Weights of a small mixture-of-experts language model, trained from scratch on English Wikipedia: vocabulary 50257.
Below are experts of layer 4 (counted from 0) of a mixture-of-experts language model. Rows are named gate (a neuron's input weights, with its number), up (a neuron's input weights, with its number), down (a neuron's output weights, with its number) and show model dimensions 128-191. Each number is 128 + 24 x the weight over its row's rms, rounded and kept within 0 to 255. Numbers have three digits each.
Before each expert's rows: "comes before" lists some tokens at least twice as common just after its tokens as in all text; "mostly gets" lists some tokens that are sent to it at least half of the time. This comes from a sample of Wikipedia text that the model never trained on. Tokens count by the router's weight.

# expert 38
comes before: " |", "O", "I", "C", "L", "E"
mostly gets: " ", " D", " (", " A", " I", " L"
gate0:150140106146156137156152112128115112133130099151166097120124143145151133140122176134140106145126140151160105159128138104144150205097134129122093129106161113154156111116092098128113165090129134
up0:103141104149110144125126114088082112114133116128104095102132120112091151141081117113106149152127112100153109119128138125166129123081118151152134100116098121136125126081163148103108138119112094
down0:125077116135126135145145102152122102140127102160104134140128151111158141156126137112127127114154124110169144133095151137126155134139178095149126125158150108150133084136111116117126154102096105
gate1:113129139120126146150146098117095178176126115142099153151133155118190124147137139117148114126155148092128147135177172110175130160139201127146161147126135140152125112147127066104106119146136131
up1:121132131165138159160080091118109100116106159158106125120135149133138136151099120138145134174151124114159134159147121127154150129131162120120079125130148114132103102166152069130135101120119125
down1:149084109127134081179118095138116140148111150128131100107110076111124178140139105134129115146129114130122143087119121098140153126141109104128161146147181125137127147125123118138111134101131119
gate2:134147131144150164144122088144133069113087146122130082124155103118136152136087153158158171096095146159138106118155137100128139112146116118152138093087125164127153095124106103117162179128126121
up2:163116106169182149105127153148124134152126091108159109128105118113133108144080186113136108123137128143120109172110113111178154146116143167141168119134113108170113103070131111143118175132157156
down2:113101126132123123118135094142165135107137094168143116151138117148176113124090133125137142152134129129163185202126178100112112095110178157106113098150153127086143129083132103142129124146110123

# expert 21
comes before: " |", " m", "8", "6", "5", "4"
mostly gets: " 2", " 0", " 1", " 3", " 4", " 9"
gate0:170130128149148123176173088116130095127136177108100126115153097105089131148128148132133155128097145130123122103147145114111163144103117124177130145137132106137168136124103141100134095126178098
up0:174150153157092137168127150157137066124163141069107111126130135124133151126113170136139153145146155149130121145103121122131167130135092142129157176090134128130155130123108107090150169141157116
down0:145098104117081143102094123126116152108115109119110114123131137130134116117146131204134137147118104140099157154115113185120142132170125102172150115173127171097115106147169115138159134122110160
gate1:140181146145133123177136136154128119124165115110158140071108126136129161150115109149164130129139108127137136172185117110123117175086104113122110106136116115129133111081130102122095175115124147
up1:109158096160058126143109110088131144093111151116140138085180137117152118122123155127076157126153170166106135173162136105126132173073105167104116154137088120132137117129153110073109109133133110
down1:146095123104169108100149156131143139128160138116158097170134140166093134137130146124134172118134150122109105136122161105121086152130106131082161107133120113178119158096113111136177145181098143
gate2:125131123161139144131080139133143090125111123161122127148150081126152128123093116158153120168152180077127124111125127114095119110139087112143145115103154107171129157110092140121110122104140081
up2:144167105147119148117104109111162115100143100160095140147118088150162167103078189124118091148111174110163116107153141112136151147152129118100121114064133134159138115125159139129146080105136072
down2:129119106116136161119106147124131109103089107123139168103137096108167107147121138153107115122119114109139134097141136159094122109146097126120117087090137133130103151060101129104078107165163093

# expert 25
comes before: " |", ";", ":", " /", ")", ");"
mostly gets: " %", " Votes", " 0", "°", " (0)", " Candidate"
gate0:115163161137126134129097151135114134171146075170142112131145128109126089113145122108113109163099074150158140134124117156084131151111101149115152145151155157114091131126096102140095137132110142
up0:123186137162131116136085145120133139153108100172117104115133097086122135120155154087106124134117118133154109147139125102106136134134142087093121158138165116142120153130111131136102186133151123
down0:126165101153122132092163148104114134137118144100118165106102138138146129134164092102139141130126121109082173081113106130110139128176108106133153166175113139147137144094155124165132159127147102
gate1:127140178135119151106140106143081115121128074147121144129142098101121151096137111105125103092119154132117167123067117139165129118137120106115135114135143152106134182143114127134112121136113083
up1:147121142133050123106141148127125119105105109152091130140156106098147084116146128145149137148142186134157130100147086152107146119118144130099151127118135162151139144120099138109158133117137118
down1:134105136113130111042111154155157136066108089113129166165106101121083090113134124108105141139106121140115126142107131099129105144146127144149132090150141168100141178122141167126123098140156129
gate2:142143136144136112149120130095141151071142133149118095178097143130147147125102134141157157122156078138129141106113117076134109127179143103154132162131139109192098134166112152136082114105135125
up2:144134125155061154084155100139127164133096126179111144128112116084120104156158137150138126141126139180114160112179140144096092114107142110117147109153091168159118120121119106160108166165145127
down2:128127145129139134157169138139152094105141150163139118136133110147156100161113072105112089148129108190128159150116096155155105139106170104122163106104152141121165103089119136132116151134154091

# expert 36
comes before: " ", "\n", " 0", " 1", " 2", " 3"
mostly gets: " |", "|", " 1;", " 0;", " Coordinates:", "};"
gate0:079128096108143110140087103137147095122121109121116098122119097153124109131061086170102156101101129145117096160134138092161123151132134120148156108119148101114118161157135100159146114128146132
up0:134136172117134095119089169121102104144138084108134083121082161168116137104095117158135144131128153145107127118138159147098131117141087136099122101144127083155123206094132139106159108140153144
down0:122081099136119109113118158155111173147092138117117151105108100118151100156183142147115094142145134143096160140121126110132095138123093135130131146117131153135159167135156147177186106143160088
gate1:131141134114135127076134131105088126179164142097105106086143131129107103134124104106143122117144097114124115118141112088121129137167129122108113148123103182141109121109174111103155096162133164
up1:155128133139108092114118124116106091153115124155119162126130114134110174101136158143134148118150132142115104119140169153150162131133130153120104157138150158170154149137114133116154113152105152
down1:189098153127133136138099131175149104138117105140101177119091125151116138134169126130131140152114150134095103105151165119081153143153125112111125141147137126180092125188101119109142119149103127
gate2:167118117134154133166141063094144110119147116142182129105147073122104113146133097109146139121148086111152137150150111135101116159090120121153113135121144138122166101192134121125138195127138100
up2:147135122152098144131111121098125118115138118135104114107136087116105121148128167144124154120115060139146118121155109116101133147134115092138106135125164153152144138179135094091158150160137107
down2:141091119166116089146126183088134123113110089175130105152133161148123134125135135139146148136133099103100165120073125172147131109118061135080194109134131119129116069122089152107170128041135109

# expert 18
comes before: "-", "|", "\n", "The", "In", "=="
mostly gets: "\n", " =", " (N", " (B", "==C", " zone:"
gate0:164142126143113142132134114130117188090143133115106121125121111155118144131107188096118118149144132144167110121165122108096154109144110138094142123103163142159134148116102096167102153133134139
up0:165127155148119123136145127133104155111122151134140098151133139151172120143125152130147094122139147110129109101137145147091116178138109129120139115171148137143128138155143129103089098132131169
down0:095104121116084143087109127152140063128112133101141135149137156168143098116145100163162107170114172150124106174087125150103125057110131113115102091147105126064149166147104148134084090167137124
gate1:100151139145108159129123127095130121175129111102123094175165134162126142102110133083141115122130106150116146135116120116175133146128133152179139132111155107158148126144100124125170122135130105
up1:103172140154108149089143119111155109140111127168094148159131121082125088082041117095135150126123133131161098145123115133144157135127201130173113113100140119156136154130126127096180142114161108
down1:155088099145114112095131150136154113110123125125107186172118184134094100117129082155134075115138113165111135129134146146084144101149106180116131121099130134131120167121093162138117117116149124
gate2:134139130155130129123147082124138111169176098125141122123137115153088171120141133119128131148122134139146109103147093111159141124127162129108131169132141117121096099175136122167092118125125157
up2:106136160136108127106111130131130125116132103172121141104120101131108131152114139168081153153130088128141128135126081163137170151106154149146130144073126129127139111137104110104109094120156113
down2:146131129128128038160154125144127115106124142162184110087112098121160138173115145107152098142132157111119121155082075127101111135123105161135138126124133149105141118104146113123144135160153106

# expert 28
comes before: "\n", " ", " 0", " 1", " ==", " 2"
mostly gets: "==See", " also==", " Born:", "|---|---|---|---|---|---|", " (age", " by:"
gate0:162145103104136146133101094089150144121117100185138135143146113138094103116183149082110122071128117119127101093170136092187151100139135126158144166095115170142116092206141152119174105139116116
up0:165141118144134109111129122117072111104118103131130131101144142124098116119169135094091142133187134146153107125179138146140143142123185143142093131120121164173115121137159122079115123132171085
down0:090122127114125146169119155140153143170168150120131123125128170165125139143127092147127126122129090112125106177133151123159111159149116086135135119096147160128093131116155150137111127104160152
gate1:069092143104113161131112154110145113168172092149134153099111152164116137147109132166115140125084090145137089112127128134100143179138093149138109142194124132144134173146084115153108098131132118
up1:096122114136094157122133132125101109097117125116150169169139111197107116141138113166138160091125114158152124123156176092095162129174134114121113147124118126110100147176149127116115122151121173
down1:142102123131167150127120102148170118157120157095115086124121152171139086097113135055129114141106122138153102111136169097152151104138149106129111151104153161084103102157131111107143153165117116
gate2:141159112100118144104093108162159143143096109148158089117132129128100147176134131161133106157168103140129147156123112123152107171130166092127136127123196118119158156150121107171136112164127129
up2:102179105103105157134100147148114143131146099164153122156133142163095144143113130146143139158180126142110136103103148145112091166158171100132104105081168109165132131118146093125155118167105135
down2:113144114103121163142061127108141127126108148165155145112176085127111120133135156145118120170127113126101162153121146146131125207114120113119140122105175092186104141131155134144114157159146176

# expert 34
comes before: " |", " –", " m", ";", "4", "8"
mostly gets: " 9", " 8", " 7", " 5", " 6", " 10"
gate0:120159105104100139086086183122118124111143137124183123115098156129140080098157099152129188154116130141089158134115101142116115090148141172132122114109075122113111174095102128139141088119146133
up0:136150099160113134161131118103123102141123095164092104101112089116107128117111155089094150164149128161145092110099116128156163120099112105173083113129095085142144093132131116098114155127172103
down0:133142141150141163092122165130129133140103171093146126145200163108143087143099094143191116106162116088132089143145154146086100167112106124124172204060131174099146145116134141116146116118113112
gate1:101168097128126124123106102171120151120141115117126143160095132175093095090104131110135119100149137119112147106084097092143145102127129082104138132144168146077083121116154116075099105141175122
up1:129099119134105150112141112134119110077126097115182149102112126126130087124120126121125137113128146136141110141100120125081107120122138149161135097119124187136150125069121131112126144131158119
down1:137142160140082130112114164140139127130134155100121081126131136181157122171104146113141116150102137072134133149121112129132144166120090089130144137147128141157165173153116105157126113140132151
gate2:149086125186150126146128140084139092135096124174098090100119126104130129129110163106162128134149109122146067152125131132161140152110127116141069112155133101158188144104109119100125133115131131
up2:109087115149157136136131133082128110112066115168079129161130087097096139143114112052134167143156104103132112121114110122173173133107107103164116107075133120143139134138098139075145108129117113
down2:131091116151166136117142165104141128113126111159054130164094104105126152136117145123107110123135113122127120119131100142145160112139105093130100115120142116134102109093124109065125089106115104

# expert 13
comes before: " of", " and", " in", " for", " to", "."
mostly gets: " members", " government", " city", " town", " species", " school"
gate0:169115142147090130129156074108151126098135131135142096112164104142126125170119120083107174132131116126155131128118096083092113110104117137134143099141101121141143092108145160163140121143134078
up0:165096145130087114130136113090139153100137142124144113133151110145130096160124139120103149114103104127133130155095102085111140145097117121125170099114109114170116090135140141144138115151102109
down0:167147160123123130128139097122173141117148110122146084173155127139136102116110124155120126125146143138120161123120121113138081108130131094124156150123128136151098144090140164170128094148118129
gate1:141133068162158114157145118146133131112114147148137104110176118131132161130111118122118124147138129114138093074078139084118133133097124124138115084121081143113122115160115105117116106106153150
up1:126134111143130113175133156181110124143120140128126143110196128134153151092128140122113122127119133109153099088108120090142183144134139109118095124120115138096119113121124126125148113124135161
down1:114181129149136189120154109145079100159120111080133138149135120126129147096136108144114122138122144096141135112121133102094139136136167154128138147130123139097145132165169115126106071143171147
gate2:102152152109134110110137151125136147145114128083172089114140126155073088106120134110097115113125154146147133107113113131136158138113140136139091132183171134119144136155100177139127122123189154
up2:084142162115129122109137155108095181124139126093162109113138114114116115141145098150146129139120163121132121107129112100099168127103117120139104079135128127122162144162136147147137132141145104
down2:136159181121096114125050098101086148127129126120156139122117104146080100140128106120130126108123139153091140122104133141119121117131113099118129135154144134157092148158124167132140138175124126

# expert 11
comes before: "\n", "The", "==", " ==", "=", "In"
mostly gets: "==", " ==", " also==", " Born:", " Votes", "|---|---|---|---|---|---|"
gate0:124129144125157118135128104131105179171129105081132145137093132128132133125130117133095167107075119134136102181143110117122128096084097133090090113155127112172127109133084124145091120121153109
up0:140089115152133084126118101131130132135155136101125121106132119128137119071102133082112128150091154131122110136124128110133130150107113126103119097163126098164170124109138093103059141131144119
down0:164144154160084148104146138110151150112166138122136087164122159120201142124124127123158157144129108167138095141147106137125166180167131140124121117115121145136137158111126132129134091130141123
gate1:099138137138123105127137076169094128146141093135144097128143099132154132134118129110109093130131099118127111118100146110160132132130134158134111131090109101135152104107162136158117158177134073
up1:109155129156103140113160138153128152145184094141103128153139111134122169132073112118119152135094102108138097104097161094184141121122125126091154155180137087132078127122093093126132155151117113
down1:149157104100146110131129122153129128139097116143174140111140140105122126147131150121111114127138082080112157136126120155180092127147132113127119107120150143112118129117112111156107103137098129
gate2:115142132115127123116126102138126170128115111137087095131116114115132108111130139096089156130124101135133156137110146128057132156171156127116116127156127106153126121165145109151160153147099135
up2:148112100163097129133156155150100166125133093162069104102102106094132091115118147088124135136131126138162119123160121088073140122149151126164124147153121138128149117133105092114141102134116107
down2:093148139070118138118127140157132156159140067136120139147158163112140116135119086120138120163106105109110154132164136107111127141136106135123109100163115123112124119185127089160130164095075103

# expert 20
comes before: " the", " a", " be", " his", " an", " her"
mostly gets: " of", " with", " by", " to", " for", " from"
gate0:122116110139132140092126090130137133090146145127122144115118087088134136109171152129152122140118099139164110051114115129156131124116146132136108136128108103146101126154109094128131144108120156
up0:098116133148125139140132130112147103148107115161111163093105113087091091122109149161110111129081159127130133110118143100126141136126136127143134135151117132158144130145115104117129169103134115
down0:127115125107094142152152141113139164127123161102100137174130148086115095151104179144138109135107120124142144185148117115161129143124150126133091150170146140130113142112129173146074111117173113
gate1:134108129135141097139136122112149099123124120151094136137124133091091147156157161140143144158150110143179134119152171113127154135118149129123098113155121114116113076121135139091122116122128106
up1:138127102125117125139096162132172139124117104124109080133089133121117074182115180101122140142165133121163118126142147132136151129137139136081169147182137170135123094131137128088127089127171142
down1:132141127076123145108134123113111136128110099138081108090105164145127076136112145140147185136145132137140115125144149171177148153132144149132164117095097166116120168132126142109134073078144150
gate2:137162088156143133155125117109187087098154155123125079078127143120090137151103159095111138190121088126156134172088069129116128096141095107088113084120144139093124118125120137094113118127138059
up2:124151142132131140101144125173117093096139100129060140090127114104132093138062160125101135121147140141133150112147146122120128134106084147108124155116118154163161116160112138078132110157123148
down2:141117155106138100119152098131085094165103146129119135127146145118087150114139099118151155142126170097139186137121140127108121104131147120144139175165097125114143140109125127150115122131142131

# expert 23
comes before: "-", "|", "\n", "The", "In", "=="
mostly gets: "\n", " \"", " \"M", " \"P", "\\", " non"
gate0:140140139119124138154134156091148132121126146098126150165125138117140100149134101142147123127135140129146131143141118126127122137126072106151139153106102148112125126085123146130115171128120117
up0:119151165134126107155111145119128094117126106124112117118161124098187162112103107148151153138121108130136107146105110165145149115094136122166107090125166120141167110113112180096127118142145072
down0:112139117139093088120121124111142131124114145082125151178177175129098122123080150136106126070126155147176084162148109114123141089138146139093141184130192098097129166080128142154155142090134122
gate1:130102145171096141090119089090138133114117109148148133092154126098092133086145132142141175131146098138139131106144142112139082125137136133186127127147100144149166101115117164117101158142137131
up1:124115153172088092079148085127119098149123117150097130113104149141115123076127119126133162146156082121165142103169108145109102122148135111135120136158126111165117171104111119112137134133134132
down1:119112139145129129127115123092145129122126107113081116083121166150092186093150131136098157133147072141130203087147130147107114163179163088101153146167113114135107171138131099147101116112093108
gate2:153141104119115111125169125132111166149093143150119128144153113159168152114118166087160113131161117148156127103145084115090150117144117144131122149164134156133105126130189090138119138129142131
up2:134143150145125165092142134120147129124094127152096079116137143116113101142136163113130152128108160202145105175180081142101144132131136094156104120177159161182150140151160121092156083127157104
down2:134108128108143144119143090165092132097154166088121172124120127143132103077136133143109130130167129130144160110160157109134110137172117118084126132113115130138131143132113181103147125164125153

# expert 5
comes before: " the", " a", " to", " he", " his", " that"
mostly gets: " as", " with", " after", " when", " including", " where"
gate0:124122110119126157127115103143161171128139107123129177166103075118140140144116144143105133100148111134118102121096085130137119108128144134122075154092128122112177137113065117132121111166174106
up0:132099133157088128126146071086143144116135132126088152120155139126141134083117140115119172096120120132125115125117127154097135106171118113149053124148097117110155174094121114132090116128133103
down0:091131112128123098119143105133123113108164127127097114078166175135122120126126130093165140129113154114127106130137142116143119135154099118162178146111120090123111110147157126145156104113132126
gate1:204102150124119133162103137107105141131113162130095136117127088138127097151153112138122139153160150097160142101150106097120139102123087109175089144154109148093184174124144161149096097136134112
up1:160121146155109080139140137149126129136119131132099157098135068158158129086131154132107147129135138109140135081150136082157127081152112110137071165109099151100163175159101111090125136149129112
down1:117100125189167130111105099125157087092151104100119110144118165119139100131101129109144118102159131138132092139090175125153136126131142135081164157116137144125100140145119129101101153104167147
gate2:135119110158112087133156091127090143137118141110109073156095149150120151127117107124142152137111133107141112086127105128148144114159126108124136103150136112167150116131127138110161116146136126
up2:111125093170089143158123133120143140137129127136087130150131145168150131130126167130103142151124085118118102140141123168117143121136162114152098133111174131131110104102144062128134144164161146
down2:144124155159161135126115144116126095127139120134104144130170118143148104130135139165104137134102107139131148147161124137116106135103121109153154136148113147078151159130142106126124098137136135

# expert 33
comes before: "\n", "|", " The", "-", " In", " He"
mostly gets: ")", "\"", ").", "s.", "\".", "."
gate0:145135158141126106157129110095122126164116115160135108113160102128132145168185124101123143146135142145158105147090123132115117118089171083145112158139138113136137091125128101108119148152137064
up0:096111169114114139124152117124122149124121153126104100152136109119147138127147136140113139144102140149154118133114136113133098145136142092111095124181112137154130082144140092072146147161121064
down0:112129115139135138112123085136114130110146119088132121208154105146159114109088120137166070105137123106091133135125155126116065116157099132105093144138118117150142121174123125126125101153115111
gate1:157176160130114116150077136139094156107111147094143166090127120133090127099166117067151130114138139112134112162110128128098125125140128099117065157138108142147172140153130134146132095122129122
up1:089132155104128114109142083146121134096196133112145094130094112122120133101110093160122145122138076127115090147092152151125139136087106130094112109078134084128115170110150140166133089109131161
down1:100094131121133109098137108123116099107131080131119095137154144116177134136101137194142115151105109170134152093171138137159137124113092135093126130150117126097139132101170111128087137131090137
gate2:130121122151135142126131141122112163094123139147134126123109134156137160112170138104158116127122112104148157103132122139118130101126115099091130132090127109147125138154129138122133075110131127
up2:135118136147115095131112116111113137131125144144109110149122110147135164163159121153136107121093107126139123117119145143132134125095127107111113149110089076118146163138126118107124119148123134
down2:166132110112130120184086138093126132127113144096144118096144128119137085122121117156111126116121132123111142138156151153137144177117144114160134131143110158114175139113115157111096156128122123

# expert 35
comes before: " the", " to", " a", " in", " by", " that"
mostly gets: " has", " had", " have", " would", " became", " took"
gate0:108101164147120112148109104113141145146121124148104146171151121088134089160135164143138108107156175166130097136154110139100113145124128180143118143123111100137100129126124128088129143146122137
up0:115148128087108144076104170134130111069131115134106143092103139164117097150113133109110109127117130078143105113104084129126134124110092111111134152139143199113149093196101108128162081101135117
down0:103104133136180106126129130138159067172099140125100123186153174101122102123143123160091132145118124112122128101107158127136167091159106145083121135101145114118112092122113128146153120169124146
gate1:164178114127135101118134114130175119107097159130171133080101096131103123139142120129132160121126152125158116130138108145138148113135105112139110144088182134129113115109099108090136094113134131
up1:153130102120071077105155125117145121039146138168139130143136110118082097149115140132096142135148122129139102118174126101132154061099149113128068166089144111125110125152152132097131110148103106
down1:109108130114129102127117118151118170092144136120115107129128149120111092110091185140099121139142129110116142118096099112148103114110092138125111118125157164138127126112084174112171111174136149
gate2:147147132160133162145143136122130124165091098115106146127121156132099123176152143141138155116159128128156113156128130180147158155107113129143077111165149143137136128123150123091104119119120077
up2:159133139139120150115125167137142125161100103149131146159132109141091187158152150170103142135150139080158115164145112134165155157121106140094147124178147166157139131143135119133099082153165078
down2:103183105097103139156094129163123099120195123128117089141122109107053118122157137167167114123142128112146145114090147098126082125138158152121172105130113108137113120145141192151139162109086146

# expert 29
comes before: "-", "\n", "|", " The", " In", " He"
mostly gets: " University", " Department", " Government", " Institute", " Arts", " Army"
gate0:149074125134105129096138139145169104116121109144112092144171136160138172124162113149097138106148105117139109118121158116154129073120151128147143112135099111155134138119098071153157117126169141
up0:128102123130103137124121122161155105151108118103112079134150124105108154081146127143108182160133109134141105139121101126179132079139174127145119120095110082171206130092126085140145073163170143
down0:124137077199102129091058126160138125128081118105099115142128112161135097140120126103111126124105122135109155112168107113160121107131104160118140106087123150124112146168120123140150126146124138
gate1:114138166134116164083182140108108130146163125092140106121138156133118149146144138140099133122129143118133123174143136105099133158120135104196109106159110131111129133167122132120148087124130113
up1:150106116161102103083164142086159090127112134131118130130137105113099100121163132107132139154130143100143111155150150093145152155100144095168110087113160149157178141116158129097100145138140065
down1:087120136128134121147111094122140161140136137138113067085140136145136157140131112158135112122128107120114181131110100176151126145121122093133114142136120118122054080160063151130133137123158168
gate2:173114131154104136109151125131152136128129102171096122143139134094148173171114158105139115121115136123173070134125110103160116084082150135177115139122146149163132101139136138113112153154147102
up2:176161095123085115098124126118155117129145073136136131119118091082114132128105148114165143135095095131116085125160108064126118133145178138177128152129136136121121152059127147132136117138124134
down2:161111124166132125130153088124093122141183120144136125166098137117152148129123164133137117124128138149172073118130122103130128114075154122107091116088129117159128117124147130110125142122159101

# expert 9
comes before: " |", ";", ")", ":", " /", ");"
mostly gets: " ENG", "ético", "°W", " Championship", " ITA", " RUS"
gate0:129136162133136109119125112135100183148118102126135145156151110134107156127161145121158141122110139151167150116088129101092149134092176058153107072160143130082141148135117079096104143078150121
up0:112105119143120129135135130157100151150116135130136134169115129148116133137121142149130121142118136119173122107103170095126177108085152078146119078120136097097125123132129087121074134110100096
down0:121127104089136132133111138149139118162107108155132127165116175113090056082141187121108106124118113101111149171114116103121121143101088154115149150127116134100129148145147117117116140124094115
gate1:090156156127134122076130141139180115079155177138120138177105123145102115106125161157194116131117130111138140128065125121129124139153110092147125106137147123109167121097121100111143147150175123
up1:147145177161112144085125122108106151165122190135151147101117157160110133157106124126140110145143145137088100088114117128127107094114113120144100113101142143104139143102140126126164148110116166
down1:094131175146121098147114087103118127138128126140114109164143151105146109121093082118107110096141112117145167175125114139132129158128171130126119089155149121140165126139138130138130120166127128
gate2:124208151122110125097129148121105115099095109147122144096084073141125130091142110096112139085137155087138133133102144093071098132152113086115086128138122159148094136131128142101066121080124106
up2:126129135137095140120116160103108144128092070171116132139104101116114131139138130124108102103141147115135162105114123142123134119107143071135115148186150128123127153129127114124091099113148087
down2:124081127165121147130141116152102124160128139126121104073152114152118123113107133159118141140119134137137175094136106158113145105166147195090143112151135113120179105158149150123134132126150116

# expert 15
comes before: " of", " and", " in", " to", " for", " with"
mostly gets: "ation", " development", " Battle", "ations", "ance", " construction"
gate0:122172133111076134135161145174143109139153104145110132139141096122167135140168139110132124114152157130117127124155128137048126133128158152140113108145134148145151123137110098127140168129142138
up0:099115166133080109139147161164162148162105142135093145093110141117099134143156120116131143137111146112129127090140152141110097098104147146107118070081107154140135146129156134174136127110129150
down0:141131162097169144123124106115131116087095103120113123108122094148168110166135161150149143114130134121111151116135133127140145140167143116119159097170087117139137128144123134107105144094114130
gate1:097167165117146144122160103144129142125119148129143114121113123139122148119140116144097121106155111101135122110119138156131105161140143137109110071125083112130148147158149143112140110178078130
up1:084093120160183126153112094108106148113136058159140113128123097133108109131103149095092105113149137131163063158132136124163128145104159137148103102127162125155109113142084122074108116159189085
down1:122166124101136209103127131160137116152151137095151107116120120141124115139145098134139125140132135107135161124137151147129109165137119107147152145091116158134134131099096096114122127125098096
gate2:089072105164147099116130106161172153140166124107119141134113125089123127105103134159097127125142091160151111142142128100126115114110153124113123115148133113119169169103134093124092138119091102
up2:120118129138131087093144106135183131131120145105118143155158121119128105133107153152091111147153084132129133125167114081131148147104149099085136146163121113151141164138136110115109133130108117
down2:163160144176157104086124155169119148122159148158116112168094142118107102153098126135108161107103154114095123115088124130134081147117154148128112163119131160101123117122150157113117130156134117

# expert 32
comes before: " to", " by", " of", " in", " as", " on"
mostly gets: " French", " known", " ft", " Italian", "ized", " Spanish"
gate0:123126128159107102147137128109147074092111146160149139128163153109125106104151108123119144088126184129133095113125107097106148127117115150131132113109124148178136143137152105099129132145136108
up0:149184130208124108143148120109126120083125135162135142114141181090127142084120093134133136109161152180140101096136127103122168114130142153150154107090110137173105114123139100098130126134122114
down0:153102119152150142086091109136127129101159189111155145100140143117191061141126099112147130164143100181102138116128113141101143074159152095128164083137111102108090108115147126134116139178143150
gate1:121108152150098147125120141138118141096116168086106102110112140126101120179137118137093098116133091126172112119187101110178139111130147134158139110121123107159125117129080107126193128162135126
up1:114098161160111165136107152137102115107146136103071120093091163113112104175115139126109089151158105155145119133139107150147121144149153118159148088116083113175136136112108112137159166164124113
down1:129124149137136153140105149106130142134093095148142136113146107147147112114143129152136106108158156154133197129143114126118119121140090123133109091140143124128168169163130141091142144156151061
gate2:124115117159107144134090107155136143160108096139145131119098179097104137173090144127140092125173126137123116171089100102137137151115145164093151108124153140152172122139120111126151170094148136
up2:149137133161134115118079130143155118134140120127143134079116157110129165153114115075151105121156136134133161153146100110108154099103135123105143120085136138149185128136151090150115179125141119
down2:112112167142134164096057142135107130139122135145126114108117135114155154140133112151139091119135153090125164117067090120105147127125095119136152171100122135113103091145137149089120141107158135